Experts of a small language model: vocabulary 8192, a sigmoid router.
Below are experts of layer 8 (counted from 0) of a mixture-of-experts language model. Rows are named router (the router's row for the expert), gate (a neuron's input weights, with its number), up (a neuron's input weights, with its number), down (a neuron's output weights, with its number) and show model dimensions 0-191. Each number is 500 + 40 x the weight over its row's rms, rounded and kept within 0 to 999. Numbers have three digits each.
Before each expert's rows: a language model's description of what the expert responds to. This comes from a sample of Wikipedia text that the model never trained on.

# expert 49
It responds to: Last piece of a word or name before a break, such as -er, -s, -a, closing quotes and parentheses, footballer, singer.
router:507504537546505478568486509429516486525551591476531507438522507520425491483435522516515475522467464534553533470483551480516446593471413484466524551532493532350529505491463519513574531555511533474487487519511483487493539544503439579493473506566518506487573512460515522458582496504551537539497524562509413511504473570534474468443487585428462513458518570461479542544509526533509568434446446466486474575511506460518513483541502526553544471523516561510474515520470459482483438478481478491479512452466553491496487506536451551487457417493440557467529466508538492514486478467457576538
gate1:503499506477542516470604524548563487504484546456432491405525442474525555611507550445515471489442492508512544532472439498530498566458474531520541559511509510497471538511560484457501505461419508486576520538499542506481491557506507506434438537505510469516529556457510501495474576434576521527491433516532502518485527457533456478484498530571514505475544590515528505416494449579541529516438504534496455444488493442467478572508432513526571502444544530504560535486532508507479484484491469564535502519513454600510445465502467419520511559566522428471514507500458474513486516486417518501
up1:560555435413526432486450510465475526555444466511529511531493503486479474510535490492504550441479570511554520535476501423602503503526478566512461524563418463453516562458433523490575432480463498512548546570490447476463435444558439526567514554541452487464480504486462540515501536434585528542512528534436561493430497534561465505455451513542508493530461486531550432490474501493503543506532499538450490461477523494473527506524531515407508488494514502469475509517416490455459479500436545468474550438544510522402516532496435471509500506514489498576538462469560465478551465514511517487
down1:395544503523436488431431525492502442554477612547557517563525461424532561407503489494470593520496478460516501504476501490511465482462459633435539523439522534488533468492418541451542480472478494525480518489520519508515536468531449490523486494485501526540445511509435456565463533517538433508498464491501537546522522482516452493465509492509497463474600418557483521519560507465500540536517471481532510447509539517472554497542582508541526592488473503583495538464522487510450540481480502575508498452529536467530536491553514550543530511464469451548530449495485549502513571516544509527

# expert 42
It responds to: Opening pieces of past-tense verbs right after a subject or to, such as belie, conclud, am'algamated', cons'isted', dec'lin'ed.
router:526506558538516568496523470489543604501531512535507489507486547619507457485477467536499443587512498522531553458490477504555502517485481533432554539407432502513463496529457530540512480524519421462475490539510495468538510469495497532525555513549477564537527497470496480430552518504496562500406498509522395557472516533546471505472429579518516529461504496481477467494526561510517448502554434480410545507513531497481615517514499529523466525493502521497426539516544471468441419473503511481533508549465528403550460483514480512555504517539492451440576415467491472471515494465487471445
gate1:465518453458461462531553466441502505441468460504513474409552494526519450481518519559450531417481494496482501537546452413517562419574570519530458495491488577498517482525433490500520556549441463470562507489507486538573510567548502483518376506487512510549394514479479579470580461547468429530492446510485487509461434545530468422515563487463473485542476471407472464567494513500410452497538494530475502517523571508472424478482478511465503518511487516450542508489596449525518474526434508472536490490491488440528484515501519486512531495477491517480530502486507513488511536420494477540
up1:562527516549472529465451465545524531472463467501463550448470561613595482501579489476521443551499576476567553473499460459401527542473536507437529555473526508512538466458521511505487533427494512480547644484506477480493489504533458499540510487472508491535482469474524434587464467452434511516458489586502506473491562495473553465574424486561481505549462500562534462481467506488527486518604485454475506483476478500420547460487499488547539497573514571463513558499529517472474457497540478523449526501462544502522524481487479544575480533567501501538486530511472483493553509520455477504
down1:528519503467489459499474526529548502457484459506433527471463481489521526398528507475480440563527522471530481576468501501459456483513433515497478533488466512478443463522455463529452516434489485557436425475534419521522528490456493538521552501474510478457467486515524417551420596486483437493485470521456508543447541481512486521493500487547479465448442564572462462461509458507476482437527563473550476554408503554536540522544469455515525518570424429427516525495528447482447526454521527574489523531481516509488546418574507536443525558506501532502471492455515497543395536541499473432

# expert 51
It responds to: Common words and word pieces in text about companies, software and online services, such as home, using, acquired, email, "in-game", "that".
router:540549512532533509496513445519448565444550497496454569490488534547504405470429477538523397480494519510566543500448561485564507513432488478399514555527432563473529556478404485513486501485533497532512523450452503503511486513546493520512504472519493521525566515467583450457501430565558516518459489516545451521501539500506440519463501462426484462505576474516513528553507515429568577446500482480503538544489510565435493437507466499474431445495468501485474551512508541506525470538465456568571517592478511484498524437540433465513543483500498538461508465555490432466511470475491458523
gate2:511515514583494438513463510517510542536486507495568430426509500511451409539486501512471488523483494469484441536425508501519512533458559521440445539528498533499593508454407428509515488472499503508522577532542531430495522526524427492492509489539462558526530473491429486476521579488556548483560489458499444499505543531500458477450451512495469400482530476451492491619515519582486558461490493505538497433500518564503486463544530471546498514473592567451463449526546568495452492466549554501494514492498522520469594485447520442472507512503502500550559499470544482466559460535445498445
up2:523396464489502499527538489478551525457500449581425551530528486519527473497487498512463578494512443499494479491430485453415460471440441534502488490465510504510529364519429513528497527522443521517494439500432534484507541501497469478615485515472520443507486468465479483464541456470453475515497494460523403545537499489491430542546478530562520539610519504504495547547460492545458584510483429509539555523542512470476498440508501468538504462537492547437549477478529462518493513441558532497478491553516547519522525454519517500494465604537554506508538599479480534550526516532521562504
down2:469463530488484522447457428515522610497455514408510488519475517476469412476454523493536565514447526513524585506482492597508498493443490521516454446478477514492492453548458579561515516483574602520511454452428471467547480458581477534414500525515444538478559531482493471504506529477479554499541534516481486574456531549457573498547507476530496518487543555564496525467482469542479439557520535452506444516455487526505544542458511539482407490502481507476468508506464471467514473526555518473486584500446489507437529437541446561482457524596534445498508533497482483499515492561532518537

# expert 56
It responds to: Column header cells and numeric cell values in wiki tables, e.g. "| Party", "| No.", "| Year", "| MF", episode numbers, years.
router:523530490570513570468465415531514478521556567472512500458525531583495522465388544509501495522499497547489510476490552548574565497466415462466460506462482540423492506472518511532495496543529513485527557510512485497558497529557539553488522499538547535526539455483564455463506488558543526579452482471519441546556507513592469518462487481444513570454527486552540551563571461575515447473483453493452492457522521524512507480503511477447488441501543453545463448469522486504500479523473493565491466600477505430490513450571403453523536442529466513400474481479468481471478498531471478486
gate2:498467493445500527528526435487543484549509558548514440521520515523544503493503541436482479472513506565629478511486438518525511502511503526496526471553522476432552533456499526433450436492590548460465525530542523497491462505559483536521450509489561527449505545463520451615531467451504474463470473502455504454503482482540504519562450511479500442463529541455476550457499523472495504490475418484588409460505565480520498451464460547430520455542481442471497467509521512449498539484459556553499486447477503478475567458535506432539520475450561573476460504562581535554552543511483465421
up2:501555560527477485535449551528506505450421461498475543505484457502515449523458483514575459510475568505513562497589469455433476499493453428504517474541442576510449541548512500552524539528479413483377513525482440468516491438414484490420498479477432506467451511538489493472544523513446469508425528522536539482486463506434516500510550511530439517533421545544486492490495562445447511475509558515537534471558516466486502507508482503569501523430474485503542512455500473517503547456483472433505554534510570449411565499545580536478432492465484576507456462483544466507545501486480531521
down2:504478526545499439547518498426463566516545471532508455482525495480524478526453525591503447453498446471534491462521469405501422495518499492436420472436492463454443506493539510543502515528508431504495443462532458526437468491486555481555574469469501471501480468421536505533551519564498523427515487504505497429550485519463463536492558526528506493459570539488518529440415457458512442472517536478520524551437590476500520453496453452483520482426499532505486544581491488506487533484524530452540599489565513524540471500481514576480423476449450558613487475480498469488533463537490544527

# expert 22
It responds to: Line and paragraph breaks after sentences, list items, table rows or headings, before the next section, table or paragraph starts.
router:514550423561479453454519465446491570502555542504505535495485533536499460477510416493545480520500484567482556459569483494572567586495488537436527501425424543488492559498478492491521484487463482481522476482459497522490495510509543536535499476600542500528629459410524445501536505540560465556485493511502467578480519500600482500485484484427493496446580528392507500544541423482526489480541539542440474501456547521472500474461465579507531485554458508529428538484522499510500484477468507513540587498436555459506493539534474488509527479486458572463519465550506465478468464483476527487
gate2:544492517494483492463574457581538604516518507518444518484499481516531508477461426567577541507440484514544492561503458452550486502474485494506596531512471544455490461504436527492439509443529481473563523538514511523501523455489450522537472581498475455581551454474502404515463572491561578537572470481486464488451523473523440483465510527531473511510518491495444460510491510536505484469551492474561489448430550513504488488491458532419556601502530622496471495481533485535445506467501473504577507555450518526545519509476564484435521521509425451504517453522531473476534534521558499544
up2:486511462445498519525508501505443495552533544482504454520497575484476515611477482546516444572435453484499435494500455448476449520518506482555489492512449578501512461551478442579497487538471491463481599470459479499441501448446529530472516467527557535515543524491428536551516514527440492462505471515475420473513470444489515520494493454445467497484468526492462545522475530507509547446547548483542472524526429504471518488417537500554552465453478519483549472499443502451522579385490529415511512543511594569503528478512560484440459535500502486491557422457454537508519393488481523491
down2:501526482461488461500450574521541415506497496584504483522520469477499456564544453544506475609479501503484504511404573541511478456487539616560494501496413607562551485502470533508474535457449484514584556524487521502547476504486491469508467550457506515556444488540401495458506538502439481573496491430526471401523533553496499509446485546574481518498482514447468433458502434486564519427557483505516496464490505530483452552492471497471459509479493505451474459489475559488557518486475510485479504523522510541549426473448502534532479503484539433520552525441528464491547495465492512441

# expert 53
It responds to: Digits and dashes in table cells of sports statistics, scores and ratings, such as goal counts, 4.5/10, decimal values.
router:491542523569555532500480440457524518552565497521519533456539495517491454448409469548573439568477536513465506495456572535510570485525446458445491510502470449517564538515511516522487497459568523503474482482476527446470518473552541526464572447498542534526586512489519486525529479564502525586430480566572497553535483564572455464500439508508470480447509521493447529566614460535497481500490540425416557565474510503483516491500474492485475438522453497526510544522548508467511483485432467496516464546483456470515411544552473482541481439535489488395519477464532468485504494496455489475
gate2:451533518556539571477495518427528542529464545509522474453472415421475476440524539493529508570464569461547499545435451520523535480530474472460477522465593468536488469522513588525525478475530504518452578446501489384520498503458524504484551525486510501507492449561531442504538515455528525469412541435468526537485469385589513498527465529509486522503527504459486474526543599459492474446533452471440509496535530522569501461547533465536506479472537450393498490556484572488460469508512495540468533516485531523465511575506498439570561491489507467471480473498465535507516466485489472449
up2:512450495478571488518501551465511556592527480518543581459471485542432530429587524494356460477467516521513496530503521545523464485558490514527544464451484518425468493539513590573442456515487486471560487526502557536551470494534514510535430489453501557543456519610450536400462479492549509527473480436475507482444530520500579569522461514554510533449488565498431497489494441489488473484483475545505517482536496535466518489484530481412560529498512544476512504466466468560458517458477445499509408490471505532431454496501504510454484451486482475507482510448489499539516562522515442497
down2:506551550500442482501397579407483531535468519509601450529552514473512566556467490511536547495531561501501556490462471494482535542477493432544508486465523459531512441438477478497541497472576522513548533551483523545519525529559464518491513534526488614494428461403504512552529433462452516525447525486469500515508494537466514505550447478517458454495531524391531518480445470445472515505470510497434553523415525482518475520445510487447545433444534509503516520576515525491528434537504422538487450476576479479572467519541498499575475559567526525512518521507534463502501537480519482498

# expert 18
It responds to: Sentence-final periods, capital initials and headings at line starts, common in taxonomy lists and tables, such as ine., M'ill'om.
router:585565483519546480470509428455492491432461481476557522465494482541539496449450486538476448594526496564520546446519551506562531462497393502481500573451436545521486529470485513517536568426508464484556496508541483441534541483557466536466516503542498512590553515497530468523489550478603515572443452428495439506450529546536492497459525546471530491489546542543515500511582481447521498541458496489517557519561471518494541478489478550486601450474445482510478538528496520495433489464499473502544576550535509482503485506528482519563450499496383493461509489508518530512487440458484443478
gate1:480465513443492500469506494584575522548526542546539483508495433510542535502396567525564477434549482497448451504556504478524556536499473552470449523529464538491540522493566528503554499528461517452514502470473501551485535491457500502525499489513467509521482474549478535508557437519541496524431506515485527502455418545522510479482563511507504467510545542473522441525536475495438514537508472572491433612542554526516487492489523566465504519500579456429421461480550552461419548550463446547456478480547585451486424511524446449540457472549525498486486443482470591493478531552460436513
up1:510495485507520515542455483446509502493519514546545455520510575478425565535467519529499586494537549529529521495414547469480535459547522542497545528545432550442461546499472497539414495438483503516477506440502486492439495516514480560485513531506463507532522482567503450530479493539444515473449388522469482521501513539516496569458522567468500470537493451583502504484461480485463483457525514472472514586484474469467439470471557553554478494475434468538506535460468584507539504457465571502477537572447550542465431445421537532451435510520573495461483462532546454455569453459479477579
down1:559542568533573472474434478581598482452445499491534502537527537511495482409517563506459470547526532497447527532466472471517494490492473513551596474509550499548431492484505515535483535478545469556506452506531512504505503501532530551511503483455515439492571497523513472529481540475499488498511520438468482518491472497484553476466540492609492461447456518401500470508545543449529461473449473419587359513446483494490528468502537465385493473513521563546482445541506483515437461529507514441549545525549482465496489468460506526476500456500570496512583550515513533547499491567496459486

# expert 40
It responds to: First pieces of longer words, often scientific or technical, such as mod, sol, prote, log, agn, which are completed by endings like ic or al.
router:541506500509516530558493466539533535465537578540545487486494521481441461431408465511521543489479498538529512509579503483543592498479477527488495587503477489482540587506519493493508553492487483491521431526531493515536522444542517536521519469559521552506570530470505465523512507495562574543438470506555397558540503544522397496456483466438499505483529441493471503547514540448507442466509466457497553503518510504412547540450532590498525449547494444490425581523555503461491444471487424479525479523506487414481488424602465526544523484477457481488496520466500484488596488509481475532
gate1:473510536494535527532488493564514587420576527553513544569448535495485572483491444594497546491465500529412511504490528541538504526461489486493517497547480460421538506561510461457542561522489474534511462538485525458465545477491503513570539500485456537548544581455466421551521439520522516533461475480485476525526486466506487460567510469437471474512480477444516430506535584513554440459528489508512483462452448472395499480500492479529576452482472528541509526525499399516530587555422481478535475455469533463486483444597466567537500452490482529445464511494448463517523479461509475499
up1:549459466435474568518506458533504607485526526490529500508494526525537545478564490487508492495503449496490457485481544574463431521593511537510561521442504466496529477467556500525461570438458458499509537511438563470563479480471429483494479435542511512493482484463471470532514534511519450480477499497612454468533454492503569514466502486512580450538457493533505489511493551478491526485542513503472491482502492424517546421468543434463561415516522512526523502556536460416529490515500494571481483511490501433426479431558402483545468558502484503531479531560379484478562543455528466533
down1:454455476463443515514491510503468499515493455513454504548501572475472532544427580489458542457506481488538476493511503514535539452523518517498471488470467464490527474498489534492565486474418537452506512555536513483526498476485402535506532525508460513476444514532468521504562473441531463480513475393420501539469449565450482478575441452510553550484528520586472449466533594508479505489564554551492465421509505482427501544470538512431512464455421446531488549531541480503488459461499494470442555407541558614540456531521511560442541570499506533451477494515499439473515517446504494526

# expert 35
It responds to: Paragraph breaks after headings or sentences, list-start digits, and date commas or phrases like In, From, founded in.
router:554498486593463521450523456452501510483548555478455533502538540536494472483427507554559491552508517546514577506546578475457659549478456586476508535467406544436474500510502520552537465568490490488501508528568477490511523531515476494494530502518531509553508580460574523463459503562572504529424492553522453522533507518536448528487520471524438544488531568547493477538524477499436544474491469518445519554483509485513476429478462549465527448551498454500482547506531473510480431547457523541531490555520565447506506521519470476519485444502429496410485432463516478477511445491517492465
gate0:593505511487493522505506449453495615535473534532514553507516518520484455597449448493515447496488508471539461584507491571469585499521438518529419445507450572440515562521469539502478565554498505492421504451488521573549436535480548493516562464483559486474497546561478499484492536536524527455467516577485547508485476502556488551517454544462465511437541512493499460548552495470515521543459515489584579515510508463480549458490558532461525433509469485525485522577443480527480504517488480513470557425543515489560479524586510504526518448556523521559573491558570471495510487536495506514
up0:547476492485484425478548594569535564495510402512489480484430482495556520406473571442567585541518509517472463501556467498487500547440470547516531521489562520499556461561438538510506510516477562472512507566534527477531439435548601497510490531483419481521530404458496394511550458498484470489550543471478526511492499478509536429555476525481506500513511472551507462473529431490502499468493492504433553433483491486465508503489440489492391514506443538492506514500473418489524469418536489542482529538518515496433459466503487454479495467455504504455485516470538561485528473560534457478
down0:504532446521576490533508542485500504414493404558491471533487477484522527479530492543500525549568516449507516473459510505486458507448543429509502564420569537571469460478553497546513486549466459576483437572551541496492572422490531475458513487480480499493498505488391542573551505514438514463521507451548526410425566472495449498466500471535474466498468479513470492498510527453524490525510465481615553535456532514476465497475471472479508427498468491514479477432467501481564527536512498423497478542417491503472476477430501542526492506480574462399477522463527514492514417510500438478

# expert 3
It responds to: First piece of a person's name after a line break, table bar, dash or "by", in rosters and infoboxes, e.g. "| J", "- K", "Preceded by:".
router:481534537525553577518528440473477509503497500503484454510508449569440418426466529521545489587503491492520482473528466462514548559520506433452461485453498515480525500485476485554495531470503464466468462481555456482449508458586466477531476482533471519543637494472558438514506483559565569572386483521515467544527489454596427510472516510469471515443556507529529487502608469475499501452516479490493519518502585462428586448504510523422480497555453498464455510462508545454460468465431482489556479490547551510470479535515489480511478450515468487438528463467516452503482460521489493477
gate1:456537554562515514555572521492519486495505616463445482480537440532514491401540524495478538564465428527526500412527453509493553540488492561520600484512472476504473493584432472497525563501487461490389530472516501545487584538481545500404502500516489520502476482504553451474464536519500488527554514572453519495517537517502557514501492539483523473520507427500505527494528565513454437579517469499513560472429539516525552486505495531493508504525443523511506529456467487457451552467533453518530431460517513510485482461533479475544455440486509479477562445485467525537484482367425547499
up1:530461456531504525497483449489490519503510471495563479495501518507467534564508498537474457412483540579546555478463543489468527457512491533524573504552546457476522488558545501443527480523419546540496568552455523464438491506484459492513498456477510494482494472434519518504452474412562538473507507548471527476483471533409543502519505419479491405526481389491527536435417527526548579548456447553495478469542477440485449552529505451455554492458558441497514545499558477478614508451480510478439510513562451518568513484542519484479452556445521493512471461501501561483445523507445539506
down1:494499506457548502510418464508520557483502481457543484512560490491505503523565522562529423548520482586476457537559572461487559526548494485512510517440509519476463513511511535494528504532434469501542487541537453471530493504493511564461506528521590538485495504539514467453518520517496584496437544469510542485546504524432450540582516557465444477471504501494571526472545529425470480495421595498446508493515494442516502429441468469445544399386514478475494475544431488468486481465548543485482468561462563518511539489514446514446552538463444553500435550471435513543499455517484481569

# expert 28
It responds to: Colons after years or numbers in lists, leading list dashes, and infobox field labels such as Coordinates:, Born:, Died:, Preceded by:.
router:503500496509552501540598454509539557471571504537578517497494471544493434477427499505563449609505547472542534471476523429559505539511482479450448539422499573453459593548447456509470490498458523466484514482560509490506420467520485521571519495513516546548550514428544470460489464552556449548447452533520480536527504489549450489504540474502508529479490518525526466585573499421559426499479522461467564543475527502466560499480562489468540498503493522486475550451576504519534486507504480471530504568430573469477529544557536575480476459522486514449532466496513479535535453461503524504
gate1:550538561530480503504451565493481542495530412495544437504514475517468504599411481471478478464432456506505513510543504492467500469419452547475593503505512552498498602523462517436536508512524494512505484552488484475481500481473471517489534402515433515538514522481493445516513470472447468545516465513532562521427506458612449520443577471495515477495486538483531395530535568494530541505470574476548430507405431472496498491482497519475544509492507495511521491529514518492411578498517495526491495435449514503503531467536548490510533442496416476511417491473467538508537521464516522601
up1:446471543413490517461517534499556478519501467501471504556509500462552458490465524416525455435496522505504486544478518559500491479562517468469501464487526519502516434593479426369497466459514526495526498454517511502512507530483494503514526631508494499544520523552499447533534508452558541461560544526513492505532509508525473481560519492480534524498489560499519567494553496436507385525595492483479521530484489491561452408460541533604553543529506522520529470500478504587554453515543498451561489514463513463514489563502485401508543531524528544495557497536540487519473490578571511447
down1:506472472477532525493460509506479553549500462474444506498464496501521495455480453533512533509537552492568502472511543491545527562549489516464559502470501454499450528428451507504558426597503518491486540470470587484513506465535600553524472547527494400522514504503528519510554528461509510493499544510417506555499543471573540529535512532530487552453541491530545469555492510475430504464513511508526484580531480579475498470441545461471494512513544432484416530562547491523505557504399500500508411459413491458494481483504464465517606455585519503436497549571543541526458537508554457463

# expert 39
It responds to: Initial letters f, s, t and similar beginning a word after "of", "the" or "in", often in road and place descriptions, e.g. "of f"ear, "S"R 115.
router:481490502523528467584519440501483535476523518456493541478468517561460425492434499507568430546447528499518576461559538537538588526466433528473574583463490563418512505502478535518468506465484550475479468498485567521496525514528508536505500510485525640552544535516522476501429467526499470506482460572516489550502500561590502438505511525525523484430550492471517497583518521509486521495553471453519484506454481533546534463506490540503568472507467501580437534510515486480522532449529549478524502524520585523462487459494488497514548447538432559385479440526512414512542503502460531504
gate1:535398503488551442452471481474497470512489510491510613534499576506502514494463534504484499485413486485489475437467450513499549528545599449474559516432556494462553472536449510441463541495538459495530520502549535496487477496518448534424514577488486441550478532520513479500493430506450559530449499484529486542498485446574518518446524463516533467474531489480491518453483525588490400545532458399455492535481444515491471548516522468522507400500508558479542533479540461507493535467536529458490556545511552501555565417521494521493570431490464489421490514526474503464493574443469490475
up1:494475445491534555464508563537502459531438497540401488517565521553489417484469526484487548476490440508531469541474451453488473495488508472463466475513544505524528493590444502522482487495553478562479447530608462485505466508438539504421501566573441508501494500470498523542531494518530493523454531540553510517576562450523498470496504454468491454557553407522420523442518471497502502472571460509454526571459523540516466377508484558436531515452431505462498525471552481534544522490499465466478500501516452530458511545537478603417533529428521500476490515457499569524503523500504548542
down1:474504467500458494409420469450590424439530473474505548528519547520548511530432469491520444512492535434474519525532509527513489519526550501483473529526562484481539469499501485476512444516572514530504525444473527475468481588545523544434446538489472498447504450417562489528528530487467549493548528534541447477518458437451497466483469534467441460453513450461526458441557599492572466471518450507483485533506557495546561467525419491561537583475495491465522572494532522462598531527550504514539517532494499474491507454520532481466492568477530473591487520489462586460567518511520513560

# expert 16
It responds to: Line breaks ending table rows and pipes between numbered columns in wikitables, plus degree or minute signs and month-name cells.
router:497550530494482594443496449519525521499575486535534471504468542557493466474465536477574431567471502472500508474534521517558545516449485537425488568470451479453539549504492480525446510504588541470554501479476462544453510463557495529522579486554499554522572482451495496494561462554548494603547485499512451581530464475617495494469545507513470520442520521512485550549495428479537584495467444523497522528478471490530498487491449520482472476534551524518473448454549557405448403471478522555489469526492549468536536496525486512523528464541439517418569522488473483510461496509505505558
gate2:540494445530530525497541536519507517450506535507527533551443588535498484522465470542535419496498504510502516485504439501489488477556525501458505454499533444482528430427504536571529502532478543510509515489458468475481500446513467533471515507473517534462532539493518506530496466575579474556475520538548509556500594487489470582512516504444609559501560480487464523548462459447533449522489433560489496462570552494563514444442518532513450502456529442540536534448535336430490533467425527493469558504475517487507439522500472523442466556484466587461482487543521506479509567546513457505
up2:525553572469522465435578514509487495482468499556548509476528474533563523543516523590588566545504553486524573459481486465505522497521489517559468454394497497480500433527513477544544474499517583455492494495539561523474558509532425512482473551418470544549511466493512462432450483441456486521509580488574482482440503546490463494506532531466457510434535446522529517469505521538516475471548522509572540478474582558520494510533567526460587475533513497489508508463563430448455515479508498558521523538481432471504455495523504457527488508502422627494540496455522481504442510502478537533
down2:538524533531536492526488528528435520474555480563503530492458480455515532492528530504488483522452476500520547509488514543451540498577476563519466431506392467577446455483461530463525498465410484531555510491455478476515439497564468411455490512443481447533456555479534499482469525479476487456608504461401628566562521465422502474477500500532531529529525564520544464437445503511480556555411521482462534475451537556547507481475517434431509538421479572493528534525502530485502492501502544571475496496454552510510468523480484475448509519459525510551480469450496464535502516467496511450

# expert 45
It responds to: Action verbs and verb completions following "to", "would" or a subject, such as took, using, maintain, testify, increase, captured.
router:541529568472573542523476478410489530526508498530466457463499512572502413510468500512542461566522483541534477393537546433511469524467480522465525546471433605550480490454474539554480526563488448492511483473470526561544550577496490522485534455545488558530518549457481433488558465481578532546428450526535428525530513511550462490412466483491514467501530475496547474478546509517520506526518480476435556501465590473517540517562483506503496465509485478539447511478509537458522466517440486496473615530517497426481507507508463469541519506592479492443541430559481447493513476522472486444
gate1:485571520511556509441509477539513544472480496502497502487408433504539480522522513486467501473487507568485465450443479476468528538550473469516481442498530551519494488432424474492486548554503541501473564499502590548519500492515484507495557482482552505455494525496534501508538495513474496519535538427487511498519563522474466500556555485461597540507477556453560540444532502612471490491395494556523437552517479419479529489411499437421481529468520516572495505389431473448541512507515496516502533423545516453525519512489476462498527487477498545562467530515499420568524503569561444426
up1:539535476476503456380491475510553502522511471520543454594485449516492541527497487544500535517492484440560503530469491539513472533491578491484465481444525497390550521425432526522516450470522543492503449499469471507476438484509513461546461507519465419435498528506560492477467515547498519447458458492539522522494463533485546546551474482455441560496539427503582483572543584485527525533433522475496551475407510540450436491480467441549538545423477503496498472470525479521519590499462505484511445525438480466506522483564588577452438485505534522439475513470500567459526507475510488541
down1:493532503485440437532537478466512503475503605587565509483537492512466542474552477561529495426490527492430515440497496467434555476473496515459475514432523555451552399532451445494580515524536527472553497431533453463489477504485513530562529493509473485452500488500490488560582459475518565486515472544510559534542445543384505453469541453476525493444531446540434543511464455566539454460467464461432472537508418519591457502496467525517509498500541480529460489532486499459498537488519505530479486514523564519434476494446502529408543493513515517527544489530505525512559527510568574474

# expert 60
It responds to: Capital initials and name pieces after line breaks or in author lists, often in species entries, such as G. D., Ch'ou', W., R.
router:504557512479559503508478429480465524478480509521581461505602556520524467442421465548491444619533584525539552444434542482538545522499524458446519583458440536439523495479464504541456537470512532527498489569492501469493514509548488536509474487517495493584571545508537434471491532559542508515545453545484497515529489583546542530462521512498557442491545471511482527545572530512464540493578522464537521505480492455487534487482462476464554426538440500521491491476511490507469495523475512502536547609467529459461427480520460532472499539508450513490501433468511449544552418497509423527
gate1:519465507419561444433507489470394525533527460519563517499536470524427591518506525557465512547599517537531511504406568511547529510453465489548505525520501488460477437540497455485475551463488514534430513491437491475577558515475478497535492553463506509498539507508486479408479552527535414517456536433460541499542520499555472513528479539592456473546525525497513481485489497535494522578541574502533472440559415458532537452522474514484514573490530450532530447520493419453445497467482525472503493570562577457499548468449487445553508460512523489519519493460509525483520511473477505533
up1:550480533532549554556520442511513481456525488534535486541544557471488485564528483523595450411523355456443463528506464529521569503453485550475558536497498402481458504529516499469503485501513479537503530514469501470470433444439523566541512513493501605439495456458495483471484452535394475509475484566514501487517480553522409498512497508422558533488492529469484581545473470509534435510512541458516449560481529455496492432479495527570472523437489422537541521563480485512446497547469515509539463483499553501533472471528545494472523480556459557488497501519477487499452546521533436530
down1:517496520555360534504545516536536531551458523520411515437477586527561635479554526495528451528489430476435515492480441440502516478518527578495524517518486519535503507410472459458520498549543504482480495583542513485523462557534614539554535529486505512448543446557547474494487472458526474502521520518507468440547503522485521496480507527483566518458512525504489430474416573505497502499542542509480525503521538424516483480427558496418488482535498479498463573460490575482507506532542528505557509513519509560447468504499480430424496551515485499492486518486475552475465553515504464477

# expert 6
It responds to: Opening stems of Latinate words that take suffixes like -ation or -ate, often after his or the, such as particip, opportun, elimin.
router:527575551509497544567499491489542498571518547446475527465630536524477433515470495506514488467492476495530515531468536570554532541466505557447490527483508508504559554520459547553506484513490448457432529571491525469492532509533552502509525513540518530572572527499538498483458454526578562496509458550555463561499414514552457466456512507493528463462517553567463506604549498487502490535450486530503560479514481435457513489494487546464476517551462490495432435558514522429471411448483448487540473498498557482441523493541509525541493434456470517379511473495506473533468460539435533505
gate1:450565470481529580491509508548466458512512445517392466494552445459538477483501535515470526469540445566483495524466555498529520453531496487492454513514485540531467439488468537458518500476488432522450498532477454556384438498494507485574474522606497523485536497533469548509484468505535456477432536528521499521422517590438479495457610464463555482404505568494505515502503485493486486480507519479516491507446620496547481449552501466501511522577553524564491496571516472505498406422513483536532572525529480487515497515501457482506457513444484541414504520476482490477510465531476487566
up1:517465542455515450540546521533453463528507403591516536512503473449504478452469459434478540507517467486527517483530548477561525528480516574498418501492527543523601485502574479428557530524485510508499478500460480414520478465552491493547546558513466455496485436495496500556470459499493503479517553479497531518556544412492501543512520433458458524501503495484548493460529482433483423483521500571503544493486526527561474468542516515429506470429521404512443485563505560557535510541402439440527525480518447528459423453528517487425546495520476471504559493450515537460526411472507455491
down1:430481454572433478479514478516497482463506437510493522469485571512496437455557478546542517452469498510449493482469546417478497499488500572490524475478509531558506545498543488488535508457468453549476483496548568448512553462464488401506547418502482454503476472457518553495538488478536475481590478590529529515520579517545517588461469474512493478506485519474522548467483502487488428540554466518516570495495453445480507469546473510468557446472518432532437477527609453538508510483508405500517463478430537482530470575578543472487509424493508427540501527553525479519525568546470510572

# expert 61
It responds to: Nouns for systems and fields like language, word, theory, movement, -ism, -ology, plus endings of place names on disambiguation pages.
router:449558473577545572483483465463499580521473549547493507454479518503440508451447508558527512494547487537528592446530593540527547583523444455391488560450410541449501508540446504497478543537517470502462473488510494523526466547510488504501556466592537522490542564468491402478480533541502508589473491558502431516519522549519403523448525549498474471477479492518466568518533463454495548465497507527498501495511476542497509437519481488495492452567472432528454514469488510511443467512485493485579502498485519457523477491555479484527456462501417559445518409505470451533522484535523483519
gate1:432493521510494524434495516490444493535490592530544471530435381530535462482482418551490527525487521543547413438491589496512527513522504483470493525522505446526448500487545541489412604474563542479438483607479478450439454494514521495474455486487529536543565494560453467499538518501463500494547498512565520518545456535457532526481549471530490481527523512485434446547485488522562417489498484493476495553480480534533527486451512477498542484493484470406446546566459507518476433497524475489493458492443520493537471469518530481487486490522407540508530597491469522543559460486435421508
up1:566544509562541523510477514478462459542545465578561470518487583567520516479437485550433475504542493470485448511467472450583450553514499459470528440436495480527521509523541471475516517526476585510495457500509488532523501456574508546473526525478468558508502503513500487557463496517493443515482589475482505520534454435511474476556506490486544441518495498503467536540460490547465530546473547548397530585499539496426449470559519540542434471539465545516469563447554367501447459550543464478471390513487505535499492443518486525563509472502504489521562575541539478459502520534509535491
down1:548531529535468497485516484426456481529490499574503520552445522515448558557439498442519482422513518520484531517447597509473532465448484552490479555530506546428444545448585464518527480514480385501556583460510533471569462486540500497554439498542506466531462520467444452512432579557485453509487513538460441523446469454537486501471486475494517550424525506493559536508533531563516521546476477478514511532539482524467487537437479475552488462500474567478508468498488519534554520486534471484512532522506519428400463534533508558500504445619499524520459448421479538488474429501503515513